Below are experts of layer 6 (counted from 0) of a mixture-of-experts language model. Rows are named router (the router's row for the expert), gate (a neuron's input weights, with its number), up (a neuron's input weights, with its number) and show model dimensions 0-223. Each number is 50 + 12 x the weight over its row's rms, rounded and kept within 0 to 99.
Before each expert's rows: a language model's description of what the expert responds to. This comes from a sample of Wikipedia text that the model never trained on.

# expert 3
It responds to: Dates and table numbers
router:47 47 41 55 48 48 53 58 37 41 47 41 60 48 49 40 48 56 83 27 41 42 30 35 35 45 50 32 67 41 79 21 27 68 62 50 37 86 38 33 55 53 69 66 50 56 45 53 35 43 48 48 55 51 57 41 46 33 39 51 63 52 50 40 29 56 29 67 78 45 45 39 46 55 36 49 62 45 39 48 21 62 38 60 43 63 46 41 43 45 58 40 56 35 56 38 70 42 52 62 65 42 41 47 43 48 59 51 61 52 61 23 53 49 62 62 44 41 17 38 63 51 51 13 50 45 58 44 47 42 50 47 47 50 34 56 47 53 47 51 53 58 47 52 49 83 41 46 49 60 60 30 39 63 39 63 61 62 53 61 78 41 50 68 55 51 39 60 47 54 55 45 57 69 64 46 45 49 53 52 34 52 44 37 54 46 30 55 45 68 67 52 56 57 57 47 62 53 52 32 59 55 47 35 57 33 68 55 55 63 55 48 33 41 47 18 64 74 43 53 39 54 58 62
gate2:60 49 99 46 51 31 44 39 43 50 41 72 40 78 49 43 45 56 41 55 54 44 50 47 48 43 36 52 54 37 61 54 62 41 47 63 34 63 41 48 59 15 41 43 51 41 45 62 56 33 55 60 54 64 53 38 57 44 61 52 31 68 35 44 48 42 31 45 47 51 41 81 35 37 45 31 39 58 28 57 55 34 70 65 48 41 40 47 56 47 34 55 62 50 46 62 41 51 40 46 46 53 60 40 52 59 53 66 68 62 50 40 29 47 44 54 37 59 47 43 58 40 37 44 44 48 31 48 43 70 39 28 40 43 38 48 55 41 50 48 67 35 47 37 50 49 41 30 25 52 52 44 64 27 51 60 53 58 85 50 65 18 64 24 49 29 42 49 48 48 70 54 53 42 29 59 57 53 35 45 52 69 52 43 59 54 45 35 56 64 51 54 46 43 80 55 63 36 56 64 65 39 51 49 68 38 55 50 50 60 45 48 41 69 46 50 57 43 54 68 58 45 42 47
up2:67 66 32 48 40 41 58 37 31 48 36 31 61 45 37 33 53 39 53 45 55 42 41 44 47 48 51 55 47 28 56 43 27 39 29 50 39 56 62 40 55 56 92 33 40 55 55 60 57 32 46 45 67 41 63 39 58 56 72 55 55 51 36 41 55 52 29 40 52 40 49 48 33 49 52 59 57 38 54 55 61 51 73 43 65 59 38 51 50 52 46 44 59 34 65 29 59 54 53 60 63 51 49 58 61 54 32 48 51 72 57 28 42 57 99 52 55 37 39 54 60 44 45 67 55 60 38 38 41 43 47 47 36 58 38 48 50 37 71 46 50 61 55 42 42 60 49 54 56 46 58 49 62 51 48 63 73 66 63 64 51 60 38 46 42 51 36 61 44 61 66 61 53 45 59 65 57 61 47 23 43 45 45 42 55 51 32 53 45 47 62 47 66 35 47 54 38 39 53 68 63 32 40 48 54 55 50 67 40 58 45 68 52 62 39 28 59 43 35 46 48 37 59 59
gate3:42 32 50 79 51 45 69 43 48 53 51 50 62 62 53 36 38 57 60 29 54 58 59 41 68 57 56 51 42 62 65 45 39 61 52 52 54 62 47 55 49 75 53 64 31 54 64 61 46 37 45 45 61 55 44 28 41 36 53 34 56 61 65 48 57 41 67 38 59 65 52 61 40 33 32 45 54 53 62 83 40 47 50 71 37 58 40 69 38 53 56 65 52 39 50 40 42 70 33 46 45 65 63 51 38 47 48 57 66 42 69 49 56 50 43 61 45 30 46 38 53 59 51 24 51 43 60 52 58 35 62 50 35 63 52 42 32 42 49 34 66 51 48 60 79 49 51 57 56 65 59 57 48 57 59 58 50 52 71 48 40 35 43 54 26 36 38 51 42 63 51 43 38 71 53 52 38 45 52 38 32 99 52 54 42 42 46 54 33 38 56 62 47 55 80 55 35 27 52 49 69 72 29 35 43 35 51 36 42 57 63 51 62 44 39 38 34 52 48 78 33 38 43 52
up3:44 50 32 58 42 45 52 31 67 26 41 65 47 44 59 27 57 64 57 79 57 55 56 38 50 59 50 59 69 57 51 41 58 34 52 69 55 58 37 31 59 64 47 56 49 42 56 62 54 40 61 51 50 51 53 53 49 44 19 65 50 58 31 61 45 50 63 31 36 62 48 51 33 57 68 57 36 49 35 37 35 49 43 49 40 54 61 62 82 74 49 71 45 39 38 85 47 63 35 56 37 49 42 66 44 55 46 41 31 46 48 60 48 58 62 83 42 59 47 54 31 32 30 78 54 34 64 47 63 64 40 68 54 47 63 40 46 41 44 50 59 51 65 54 41 51 50 62 44 29 67 58 36 34 61 56 45 52 39 57 53 25 55 40 61 52 48 27 56 46 69 44 64 43 52 43 47 59 66 49 59 44 42 41 61 82 61 58 27 49 55 38 35 64 27 53 45 52 49 39 24 33 50 44 52 53 52 60 48 51 54 57 63 64 47 56 44 47 44 38 48 41 63 67
gate4:34 53 58 48 88 57 70 63 61 44 63 38 52 50 57 37 27 62 51 41 62 59 45 53 57 32 35 49 50 62 63 38 43 47 55 40 62 45 52 44 46 57 51 54 47 57 41 41 31 48 55 68 54 52 46 37 54 39 45 47 59 57 55 68 29 50 62 77 26 65 53 84 23 37 55 61 46 21 28 77 52 38 70 62 53 44 44 39 78 51 57 39 54 55 29 45 50 52 51 48 32 39 42 65 33 71 46 58 43 38 32 62 48 75 60 34 57 50 40 52 60 32 45 70 45 50 58 41 62 48 40 27 39 57 56 54 59 43 63 66 50 49 53 57 47 59 52 25 35 39 40 36 58 66 33 37 38 87 58 76 53 43 38 60 48 54 51 63 26 36 60 50 59 66 39 46 52 55 47 53 49 46 48 70 39 44 47 58 49 28 28 39 39 50 59 53 50 53 41 62 49 36 36 41 48 62 49 35 46 49 39 55 37 51 50 50 60 48 53 43 57 37 41 51
up4:43 51 44 54 55 24 43 64 63 47 48 53 32 51 52 37 68 42 59 51 50 54 31 61 39 53 60 47 60 63 64 53 43 69 69 56 48 35 59 66 36 55 44 51 62 39 45 58 59 46 55 43 53 57 78 49 54 90 36 38 49 46 47 37 52 50 67 58 63 71 57 44 43 62 55 36 30 50 51 35 44 53 45 71 58 44 25 42 62 58 44 34 32 32 38 54 44 51 61 43 31 45 19 39 47 35 47 57 40 69 47 61 59 50 36 43 99 47 53 58 47 50 51 46 54 45 50 71 53 46 48 41 43 43 53 52 58 54 62 52 47 25 37 57 63 54 31 62 40 50 35 53 44 55 50 64 59 49 51 61 25 48 36 40 51 27 30 25 37 36 53 81 46 62 46 60 47 49 63 53 50 66 38 25 48 41 69 42 46 59 66 38 47 44 41 69 47 53 62 57 54 44 65 49 34 55 37 46 78 63 41 37 45 34 54 55 58 47 62 32 48 47 72 61
gate5:60 51 56 60 41 99 45 49 51 60 60 49 76 51 65 60 45 35 49 42 43 49 43 40 53 36 59 49 46 16 47 37 51 64 54 80 54 49 50 61 49 52 40 44 46 38 44 40 34 53 58 40 74 54 59 57 32 28 56 62 44 46 65 53 57 68 49 65 35 60 49 50 29 52 49 47 61 24 61 52 31 47 47 48 44 53 62 51 29 34 66 46 37 55 43 48 57 48 60 54 51 41 74 66 49 35 48 42 65 40 66 26 54 43 64 35 55 37 47 45 59 31 37 30 47 44 48 51 56 28 53 36 64 15 63 34 39 31 46 58 50 54 39 49 47 52 44 35 41 54 55 53 62 50 60 58 52 48 49 59 56 39 54 54 60 58 65 39 46 48 64 47 49 67 61 67 33 37 65 50 50 43 44 26 42 62 80 50 45 74 29 53 43 49 46 46 40 52 57 32 41 49 50 54 58 69 58 64 27 64 66 67 40 29 50 50 60 41 66 54 59 51 60 49
up5:44 45 45 45 49 38 25 54 57 60 53 57 63 26 68 62 61 57 39 33 68 50 28 51 63 53 41 45 55 48 50 43 47 54 41 51 42 38 49 64 67 53 44 44 52 54 45 64 52 42 44 51 62 55 50 25 59 49 74 53 38 49 71 54 36 73 52 46 40 55 43 54 66 76 59 37 50 60 51 73 55 59 30 47 25 35 61 24 63 38 77 40 42 55 68 53 67 39 76 52 46 46 54 31 56 49 54 25 58 50 44 45 66 43 51 54 65 97 45 33 52 65 44 47 46 43 39 59 61 52 50 50 61 41 46 48 64 29 64 49 69 48 58 66 68 49 57 46 48 37 42 47 59 58 48 56 49 20 45 55 57 54 42 59 53 80 56 45 60 63 23 35 72 46 67 55 46 67 56 38 41 57 55 43 66 80 54 54 39 49 39 53 52 57 38 52 62 47 29 70 54 35 46 41 64 61 55 65 43 38 51 52 57 64 45 59 64 59 46 65 56 54 36 52
gate6:61 57 39 42 54 63 99 32 32 42 49 61 34 42 70 60 53 41 48 34 45 67 40 50 49 48 32 47 52 27 52 55 52 45 56 59 51 58 64 57 60 68 46 64 51 51 63 53 60 68 52 57 37 51 35 56 39 55 57 39 60 43 71 64 48 42 53 45 53 40 53 49 57 49 60 61 58 37 39 57 42 70 50 85 53 48 59 46 51 49 46 31 61 58 50 72 59 40 62 33 56 47 45 61 64 63 37 23 57 47 64 28 54 56 50 58 35 44 31 48 66 46 76 43 53 52 57 46 71 62 46 57 61 68 53 57 68 51 51 43 50 46 33 69 36 59 40 58 21 31 47 52 50 49 34 47 57 52 57 34 41 43 33 57 56 59 42 68 45 51 57 44 75 78 40 46 42 49 58 67 48 46 40 49 60 55 53 51 52 47 42 38 39 43 85 38 61 40 62 39 30 40 43 58 40 34 65 29 37 22 55 43 56 51 63 67 41 42 50 57 51 36 50 57
up6:61 67 54 61 49 52 43 58 41 46 60 42 55 50 50 79 39 51 44 50 46 72 47 58 54 54 37 54 49 40 34 11 44 37 63 71 41 42 45 40 36 49 31 58 50 20 46 52 46 45 44 61 61 36 40 49 48 46 47 43 55 57 62 60 33 30 68 40 58 55 45 47 57 71 44 38 75 56 51 34 60 65 63 47 56 45 35 52 65 41 47 41 52 46 65 38 62 39 54 45 46 50 68 54 52 35 59 36 53 52 42 43 45 41 42 42 51 51 99 39 65 54 43 44 42 55 38 60 42 36 54 66 52 81 47 72 66 62 56 51 54 56 34 44 39 37 55 50 43 54 65 16 54 36 49 41 48 67 50 37 41 67 73 40 39 58 28 47 54 75 42 66 52 66 42 42 43 27 56 43 59 56 31 50 64 63 41 61 35 56 60 34 41 53 56 59 37 47 44 66 48 46 54 63 47 48 49 50 56 47 68 49 41 57 71 57 74 68 40 42 31 40 56 41
gate7:42 44 47 51 41 41 58 96 20 51 58 40 52 55 38 59 43 30 41 53 45 59 45 58 58 50 39 31 49 63 31 50 63 54 48 51 37 53 53 52 51 75 36 49 36 55 46 49 52 37 51 41 55 55 48 42 52 46 32 52 70 45 41 49 57 59 52 27 56 56 56 42 62 24 42 28 58 57 70 49 39 51 38 77 54 71 59 56 46 56 46 33 54 74 61 51 43 31 42 32 83 53 44 47 56 48 64 49 51 45 33 57 59 54 47 43 43 58 56 47 62 63 49 30 34 59 58 28 40 47 58 34 27 47 28 40 41 78 54 59 58 34 38 63 55 75 60 37 37 54 50 46 60 41 44 31 49 46 58 36 64 40 62 50 53 44 58 66 43 67 43 68 48 42 32 59 57 56 25 38 47 66 60 46 28 61 72 59 33 48 57 43 59 51 84 48 59 56 48 49 60 51 47 18 43 25 62 45 41 49 54 38 51 46 42 55 57 44 34 41 51 34 48 50
up7:64 46 48 50 59 71 34 56 59 51 52 45 55 50 66 43 53 80 42 46 65 41 51 65 45 42 56 38 34 42 50 58 44 54 46 52 65 54 56 44 59 41 50 54 64 42 50 61 40 63 50 46 38 38 62 78 64 58 49 47 40 42 57 63 53 58 46 58 38 46 29 57 36 76 66 59 54 62 47 54 62 48 53 48 43 31 45 68 54 57 55 23 45 44 43 52 44 36 77 46 31 46 39 53 56 40 30 61 51 56 35 54 46 35 49 43 45 48 51 99 43 49 52 76 56 53 50 59 59 52 55 64 59 52 51 59 68 55 31 52 54 63 31 45 40 06 72 76 66 39 50 40 56 48 63 50 44 53 43 55 31 64 40 69 58 56 55 41 55 57 51 48 74 50 59 59 52 30 56 56 48 54 39 48 50 45 37 35 48 60 52 55 56 38 42 36 39 51 50 44 47 41 82 65 55 48 33 42 66 48 56 44 27 63 45 45 51 43 62 44 56 57 74 47
gate8:51 53 37 41 58 53 47 65 96 40 46 55 68 47 58 56 74 61 66 54 48 42 39 53 65 27 46 49 47 54 50 55 66 38 37 47 59 68 28 62 46 40 39 46 39 57 42 34 47 43 45 68 44 59 35 51 52 42 53 35 35 58 40 42 33 57 48 69 53 59 72 51 45 51 37 33 47 49 67 41 35 48 44 51 58 64 64 51 51 36 39 72 57 26 30 51 49 76 55 29 64 23 71 56 58 48 59 51 48 61 55 50 60 60 52 83 50 43 49 48 58 46 56 60 48 53 59 47 42 37 41 56 69 73 44 65 46 57 41 53 33 25 40 33 61 63 23 66 31 50 82 34 25 42 36 46 56 26 53 47 54 34 46 40 52 54 49 52 64 52 58 31 32 62 63 49 47 57 51 62 46 36 35 64 51 56 37 58 35 67 57 45 54 55 59 57 39 63 40 54 52 43 62 47 37 64 65 53 51 38 48 67 51 48 53 46 69 42 35 39 70 42 49 45
up8:61 41 72 39 54 65 55 45 49 41 31 41 50 29 67 54 54 55 69 75 59 48 30 51 70 41 34 50 64 47 54 56 31 59 52 66 51 35 41 44 56 46 45 53 43 54 44 42 22 51 46 45 55 80 49 30 44 48 37 50 50 53 33 43 34 58 52 54 62 48 58 67 21 32 47 48 39 46 42 51 64 47 61 60 37 51 44 32 23 45 42 58 36 44 38 47 32 69 53 39 51 34 44 48 42 45 57 51 62 44 48 45 51 41 62 65 50 77 58 63 99 49 43 39 44 66 42 51 42 64 41 40 26 48 48 44 54 62 38 42 52 37 56 39 61 56 38 62 41 33 78 52 57 57 36 48 41 40 24 44 73 47 44 45 55 45 36 28 50 56 42 57 48 53 62 56 39 56 64 50 40 47 62 58 44 26 37 53 57 55 68 47 64 48 41 65 47 45 45 47 67 52 64 54 59 50 34 55 52 44 62 59 38 49 38 30 56 55 47 71 56 50 40 36
gate9:49 51 93 40 61 55 48 62 36 99 64 48 64 57 61 31 41 48 47 47 59 61 46 30 29 43 61 40 57 50 46 48 77 43 58 53 30 45 45 41 62 38 51 39 56 42 50 61 46 45 42 54 42 42 56 49 35 47 53 36 51 53 58 28 39 72 46 50 67 61 50 32 33 54 57 61 52 73 48 39 29 59 32 47 52 54 36 26 33 30 47 67 53 45 52 70 64 36 50 31 61 53 56 57 65 37 29 70 56 57 58 40 65 51 36 43 62 56 31 46 50 61 28 68 64 52 28 42 49 48 42 65 61 38 59 44 46 52 46 25 46 63 40 58 47 55 49 62 42 61 53 39 31 37 37 55 60 67 55 64 52 54 45 48 53 70 44 23 49 54 47 56 52 67 36 43 50 53 50 25 69 66 41 53 45 42 29 50 45 50 60 64 32 49 56 69 39 53 47 43 45 41 45 45 49 35 40 44 26 59 56 54 51 47 55 40 52 73 52 63 37 60 60 46
up9:48 67 71 58 72 53 33 53 58 48 56 48 59 54 30 26 32 60 63 73 43 44 63 62 30 56 58 34 53 52 51 55 42 37 52 46 40 57 46 49 55 42 44 53 55 62 31 49 60 43 49 68 42 53 73 73 55 67 42 35 46 54 42 45 49 45 45 46 47 43 48 51 53 54 54 55 57 61 42 44 35 54 39 40 43 54 58 45 35 57 49 64 57 56 57 61 56 33 62 44 44 38 36 63 66 39 33 36 65 56 69 47 54 45 30 49 64 52 34 46 57 99 46 64 34 58 38 68 63 53 43 51 51 51 61 36 41 52 52 49 44 60 40 54 29 56 42 45 39 66 57 51 44 50 36 59 40 58 66 57 52 50 58 71 46 34 36 30 40 68 33 68 57 39 44 21 64 42 35 49 62 31 52 63 46 54 32 50 35 53 44 40 35 38 42 64 48 51 50 65 43 52 49 66 33 61 36 54 47 79 57 57 62 54 66 43 57 80 54 41 47 37 54 66
gate10:32 45 56 74 60 53 51 50 56 42 99 49 48 52 70 38 48 39 64 55 61 58 37 44 44 49 49 56 48 47 74 44 74 48 66 41 29 42 39 56 45 61 71 60 28 42 40 58 52 47 62 59 25 51 24 51 32 72 51 70 68 58 60 49 60 48 59 50 48 42 67 65 43 53 41 66 68 45 52 35 42 41 42 42 46 36 62 64 66 49 60 33 26 51 39 63 47 42 31 41 44 49 39 37 30 53 64 59 61 55 32 62 50 75 39 55 62 58 40 51 51 55 47 45 61 36 40 51 48 47 45 31 43 50 46 57 61 57 69 58 40 47 34 47 45 41 69 59 62 62 70 35 36 52 57 41 61 33 59 42 66 41 61 59 50 45 54 50 51 72 38 74 42 34 40 52 54 56 55 61 38 46 60 40 52 78 53 46 48 43 60 46 51 36 61 50 62 55 57 37 67 52 44 54 54 56 68 67 45 49 55 53 63 54 77 55 27 46 34 49 50 41 41 28
up10:56 63 62 52 63 63 75 43 56 36 41 41 54 76 48 32 41 48 64 66 58 47 42 53 38 37 52 47 32 47 53 61 53 63 53 36 72 68 56 57 35 44 70 40 32 38 51 43 50 61 67 43 53 63 56 51 63 63 16 49 38 59 58 50 54 41 35 42 39 52 57 35 47 49 35 79 54 53 45 43 50 32 61 45 36 52 52 42 56 60 58 35 45 59 46 67 57 64 63 26 41 42 41 58 57 62 56 47 42 41 23 45 55 26 56 33 34 51 51 50 47 47 99 42 48 50 38 48 38 20 57 53 40 54 43 32 40 50 67 44 48 47 45 53 50 51 62 35 43 65 63 44 66 38 53 30 36 43 66 37 43 37 47 41 77 68 57 61 64 48 69 58 74 43 40 39 52 56 59 47 54 44 51 54 44 38 54 39 41 33 48 31 67 56 57 75 56 55 60 51 44 70 57 48 47 47 45 48 47 44 60 52 43 42 57 63 56 43 57 38 44 44 49 40
gate11:47 54 37 37 63 43 46 43 47 57 47 99 42 45 55 36 37 30 46 46 41 69 34 53 63 62 53 44 43 51 76 54 47 74 62 58 17 64 48 28 52 21 43 60 60 42 59 56 53 41 55 76 51 32 53 42 48 65 50 27 38 45 35 38 51 64 48 30 54 39 54 38 63 45 59 50 31 61 48 49 44 55 37 49 69 62 52 70 64 63 34 30 45 36 52 52 52 63 43 51 63 62 43 24 59 44 63 51 47 46 34 59 61 38 56 35 53 31 42 41 31 49 49 57 37 60 54 38 22 41 47 46 47 73 46 51 40 63 54 49 64 55 32 54 52 72 52 42 59 41 33 37 64 42 52 49 67 62 71 63 58 50 59 48 68 59 47 38 41 46 62 50 53 32 51 43 53 46 52 63 30 58 45 38 55 49 25 47 60 62 42 64 58 60 57 56 65 55 41 56 59 36 59 63 41 52 62 52 77 47 51 43 45 57 40 39 56 72 60 43 70 53 40 50
up11:51 62 50 54 53 66 66 52 51 49 62 51 59 69 53 44 49 50 36 53 69 46 78 41 48 52 54 58 63 43 61 57 50 56 27 42 62 42 54 80 51 57 52 35 58 68 45 60 42 69 26 41 50 66 43 48 26 40 55 54 56 54 75 48 66 54 58 53 18 44 51 43 51 55 65 57 71 61 43 62 35 49 43 49 43 36 62 32 26 29 53 59 40 46 60 61 50 39 57 43 56 62 41 83 64 30 55 28 45 67 54 62 27 51 42 68 41 68 57 53 43 39 53 99 68 28 65 47 44 47 44 43 47 47 57 54 29 49 59 51 40 42 31 45 57 39 50 50 62 51 49 54 36 49 33 45 47 58 54 58 43 42 52 54 40 59 68 47 42 54 61 38 42 37 51 67 55 57 43 48 60 48 43 40 39 50 75 46 47 30 50 43 24 49 42 56 38 31 63 44 40 63 56 39 54 45 70 52 42 57 39 44 28 35 54 60 55 37 63 42 57 60 54 39
gate12:48 49 58 43 39 48 40 55 57 38 27 56 99 47 60 44 39 48 63 45 51 42 65 39 36 42 47 55 51 29 43 57 47 59 48 62 34 54 29 56 34 44 62 44 44 57 41 46 48 52 35 62 42 55 47 51 39 51 75 41 50 54 52 75 35 70 64 61 46 39 52 44 30 47 60 48 52 36 44 55 40 53 49 42 47 55 49 51 60 35 60 72 30 51 55 59 44 48 53 50 49 31 55 64 61 33 33 70 28 45 45 65 59 44 49 51 52 57 58 48 46 55 55 21 26 51 52 67 43 58 79 46 42 47 34 54 65 59 67 54 40 48 64 39 47 58 44 57 48 50 64 54 56 62 53 66 53 67 33 81 68 31 42 62 63 53 61 50 31 23 57 31 58 61 65 64 27 59 50 41 58 42 40 34 64 43 48 73 43 59 55 58 48 47 49 36 49 38 35 23 51 57 45 47 46 58 47 44 49 43 59 74 48 49 60 47 55 63 52 47 62 52 52 58
up12:43 48 62 44 52 39 46 48 53 56 43 32 54 46 46 58 62 58 42 30 42 55 42 33 37 46 52 28 49 57 56 46 69 61 61 55 66 55 44 48 55 66 37 49 68 58 62 48 56 72 52 50 71 32 60 55 47 39 44 34 55 46 51 37 41 28 41 38 51 52 51 37 59 36 37 39 22 60 41 43 55 52 31 63 79 68 68 39 47 38 41 64 44 31 49 66 51 64 55 40 46 52 61 62 42 40 59 36 59 54 57 50 46 56 39 47 48 41 31 37 52 50 26 34 95 52 46 48 49 57 51 49 32 26 45 55 64 44 68 44 47 41 36 61 46 65 56 29 62 61 32 68 45 78 56 38 52 38 29 55 55 49 50 50 48 45 57 66 39 23 51 50 51 34 58 68 58 56 55 56 44 62 31 25 51 45 38 74 45 81 47 38 39 58 47 56 55 56 47 52 54 28 42 33 35 46 33 28 58 80 53 47 53 52 39 45 22 41 58 63 52 49 46 45
gate13:53 51 42 39 61 54 33 28 27 47 41 37 65 99 52 67 48 27 55 57 54 32 45 47 43 48 64 32 48 47 62 27 43 59 59 46 33 54 41 53 41 53 48 54 44 35 28 36 66 47 55 58 53 34 62 47 54 62 72 53 55 63 56 65 58 41 38 45 61 78 69 76 55 39 51 23 46 44 50 62 45 33 54 59 62 50 58 37 50 48 54 57 61 59 47 66 50 45 50 35 64 61 44 51 46 44 56 41 68 64 76 54 47 58 65 56 64 26 27 42 36 40 39 14 57 67 67 46 64 68 43 42 62 51 37 52 41 57 51 47 38 59 47 34 73 55 49 34 56 38 55 35 53 51 46 73 50 57 54 59 54 65 47 57 51 36 46 54 56 36 60 44 39 41 64 39 60 55 42 32 55 66 46 50 51 48 39 53 64 47 36 57 71 45 52 59 55 43 51 48 59 69 50 49 60 47 50 53 57 49 58 45 49 40 47 21 46 42 58 62 49 49 58 32
up13:67 43 32 45 62 93 48 49 38 34 44 45 36 65 52 61 39 42 66 54 59 53 46 62 35 45 63 41 66 61 79 55 39 50 52 46 67 29 64 52 43 46 58 45 49 41 39 48 54 66 79 53 42 54 36 56 47 75 59 53 35 42 22 32 73 45 56 42 48 64 53 70 39 73 45 46 48 40 36 59 74 51 49 55 47 37 52 47 45 58 38 55 58 41 51 59 44 49 39 48 52 44 51 52 48 51 56 48 65 39 54 56 40 31 53 41 58 60 58 54 53 32 52 53 63 79 37 48 57 47 45 27 38 43 67 61 55 51 28 28 40 57 57 34 34 34 48 59 35 23 52 62 53 56 58 56 52 56 49 67 49 50 44 63 44 39 44 53 65 70 46 43 66 55 46 29 39 38 23 57 32 60 38 32 77 51 31 61 65 72 57 46 50 45 62 50 48 50 54 56 52 43 67 41 41 65 38 61 57 39 72 44 72 42 46 24 41 57 44 43 56 69 63 39
gate14:63 41 21 14 47 65 32 57 67 43 53 54 56 43 92 52 33 56 56 51 51 36 55 42 34 37 53 67 59 47 50 41 43 69 63 53 31 66 48 31 31 55 48 54 40 55 47 64 37 62 53 65 53 57 74 48 47 47 26 55 65 66 54 52 38 55 43 46 41 58 53 53 56 57 43 54 64 32 57 39 46 58 32 52 56 51 63 51 21 36 56 44 44 43 37 54 61 48 39 50 61 28 45 61 68 64 39 47 55 42 48 63 57 60 51 61 56 54 52 43 66 33 58 36 37 50 68 43 46 41 36 53 58 36 48 43 27 59 61 48 30 39 50 40 41 63 55 45 34 38 60 31 60 44 43 48 36 52 40 75 62 34 34 69 23 55 63 51 47 43 50 53 68 71 59 75 50 50 59 32 51 43 52 29 54 65 56 58 56 54 53 61 63 49 75 37 61 52 38 21 57 51 45 50 53 56 62 54 75 61 41 38 45 25 49 29 44 53 45 50 39 55 55 61
up14:60 40 39 34 53 54 35 57 49 47 41 60 60 39 46 37 59 60 58 49 50 47 58 51 56 64 41 55 67 60 58 49 64 67 49 66 61 72 68 42 58 61 49 37 30 55 55 42 42 29 64 53 44 68 48 63 43 29 35 44 45 47 59 54 38 47 54 57 49 59 41 50 43 61 45 34 64 62 57 33 48 59 56 53 42 49 43 55 13 41 39 40 49 31 54 44 54 31 41 37 43 46 60 59 55 46 61 44 57 53 75 62 48 73 57 47 27 34 40 41 61 52 53 51 38 58 99 62 51 53 26 59 82 24 46 67 43 55 45 57 47 35 44 36 67 45 32 57 51 51 64 49 51 48 32 46 64 50 64 39 46 49 31 51 51 34 72 54 52 45 44 63 68 59 46 65 50 29 47 56 44 51 45 32 45 63 66 50 49 51 46 68 58 58 65 29 35 63 33 42 69 58 70 68 54 65 64 62 30 54 56 46 35 50 56 55 48 45 32 29 48 57 62 58
gate15:64 41 33 64 50 46 51 30 66 67 54 33 51 51 27 94 45 67 40 63 49 39 51 60 54 59 40 65 44 52 54 46 41 53 46 75 82 61 48 56 40 24 46 36 48 53 45 46 31 48 40 40 63 56 32 51 38 47 64 57 66 50 63 53 59 57 66 61 54 29 57 42 52 52 46 46 53 44 68 31 53 74 35 59 36 58 62 45 53 59 45 66 43 55 30 37 62 22 41 75 39 43 37 46 54 42 41 50 17 44 63 47 61 28 57 56 46 67 37 46 50 75 53 51 53 45 58 46 27 40 52 46 56 31 60 58 57 52 54 44 60 39 38 60 43 57 49 70 60 76 30 40 39 43 52 35 57 49 26 49 58 65 32 60 48 23 56 60 67 55 55 42 41 48 51 61 29 49 66 61 64 47 53 52 52 61 59 51 69 59 50 69 52 26 43 42 36 55 53 49 67 68 69 49 36 44 51 62 51 56 49 47 52 53 41 57 48 45 46 35 47 36 62 44
up15:58 62 55 21 46 41 37 43 37 47 45 75 52 50 29 47 61 52 45 45 60 64 52 62 48 31 57 49 43 39 45 46 48 45 49 50 34 47 59 63 60 47 41 43 71 31 59 53 43 27 55 80 61 51 64 72 43 55 44 38 22 67 54 65 62 43 45 49 49 66 72 53 72 50 52 49 54 55 54 54 47 28 77 58 59 73 50 57 53 42 72 64 63 46 56 48 54 52 54 54 66 50 53 33 48 70 51 58 46 54 59 63 43 55 36 47 67 52 61 46 45 34 60 47 61 59 61 99 52 58 49 37 45 38 39 59 65 61 33 64 22 43 55 52 61 55 47 48 39 58 83 52 56 44 44 50 61 43 40 50 46 62 44 57 57 66 57 59 50 60 32 51 61 36 49 47 47 81 56 25 38 48 40 54 30 36 52 43 56 56 53 51 48 59 33 58 56 48 51 60 48 40 51 42 60 41 70 42 66 51 45 47 42 30 53 55 68 49 59 44 43 53 49 68
gate16:51 41 61 61 51 41 72 54 28 65 50 59 51 53 58 46 99 65 48 50 63 52 54 47 50 41 56 52 58 43 46 40 34 67 59 49 50 52 43 56 73 45 52 58 65 26 81 39 53 37 38 38 57 53 41 53 43 66 40 43 48 47 67 64 67 80 51 59 40 46 55 58 24 53 50 43 64 46 57 62 43 48 68 41 51 38 57 46 35 38 43 60 46 59 37 48 46 48 46 30 63 60 60 57 71 59 65 59 30 54 56 40 55 56 45 67 42 59 45 44 27 61 51 35 65 24 51 66 41 26 64 37 41 35 56 67 41 54 59 36 36 47 60 40 42 59 51 61 55 52 58 54 57 28 47 61 43 49 32 33 52 61 47 53 87 62 75 37 42 57 48 37 38 62 61 40 60 61 42 38 15 54 56 43 51 51 50 49 48 78 69 54 56 45 42 42 47 47 37 49 59 30 60 46 44 44 55 48 38 57 31 67 64 42 53 42 34 39 51 53 72 54 53 53
up16:53 48 69 56 72 52 63 60 58 41 36 61 46 46 44 45 38 28 53 27 68 48 51 67 48 49 53 58 66 48 34 38 45 44 67 42 40 45 36 51 61 54 36 48 54 65 52 44 61 43 44 27 48 48 49 51 62 36 67 58 34 56 66 37 51 46 65 58 41 64 55 50 56 52 29 51 34 47 44 46 61 58 56 58 52 69 62 58 54 67 59 47 45 55 55 66 49 17 54 47 47 34 47 51 30 47 28 63 60 56 41 46 55 51 45 52 61 48 26 51 48 41 58 41 82 30 52 29 99 47 60 48 65 44 59 65 42 40 51 32 68 69 66 36 56 53 69 40 44 60 54 57 46 41 57 53 53 25 66 43 38 43 36 62 55 47 45 36 51 57 68 49 37 66 46 45 33 52 56 24 33 42 39 36 61 45 51 25 57 47 59 50 55 68 47 53 50 35 51 35 43 45 59 27 50 67 61 50 58 58 50 54 48 45 41 42 47 44 36 40 70 35 67 76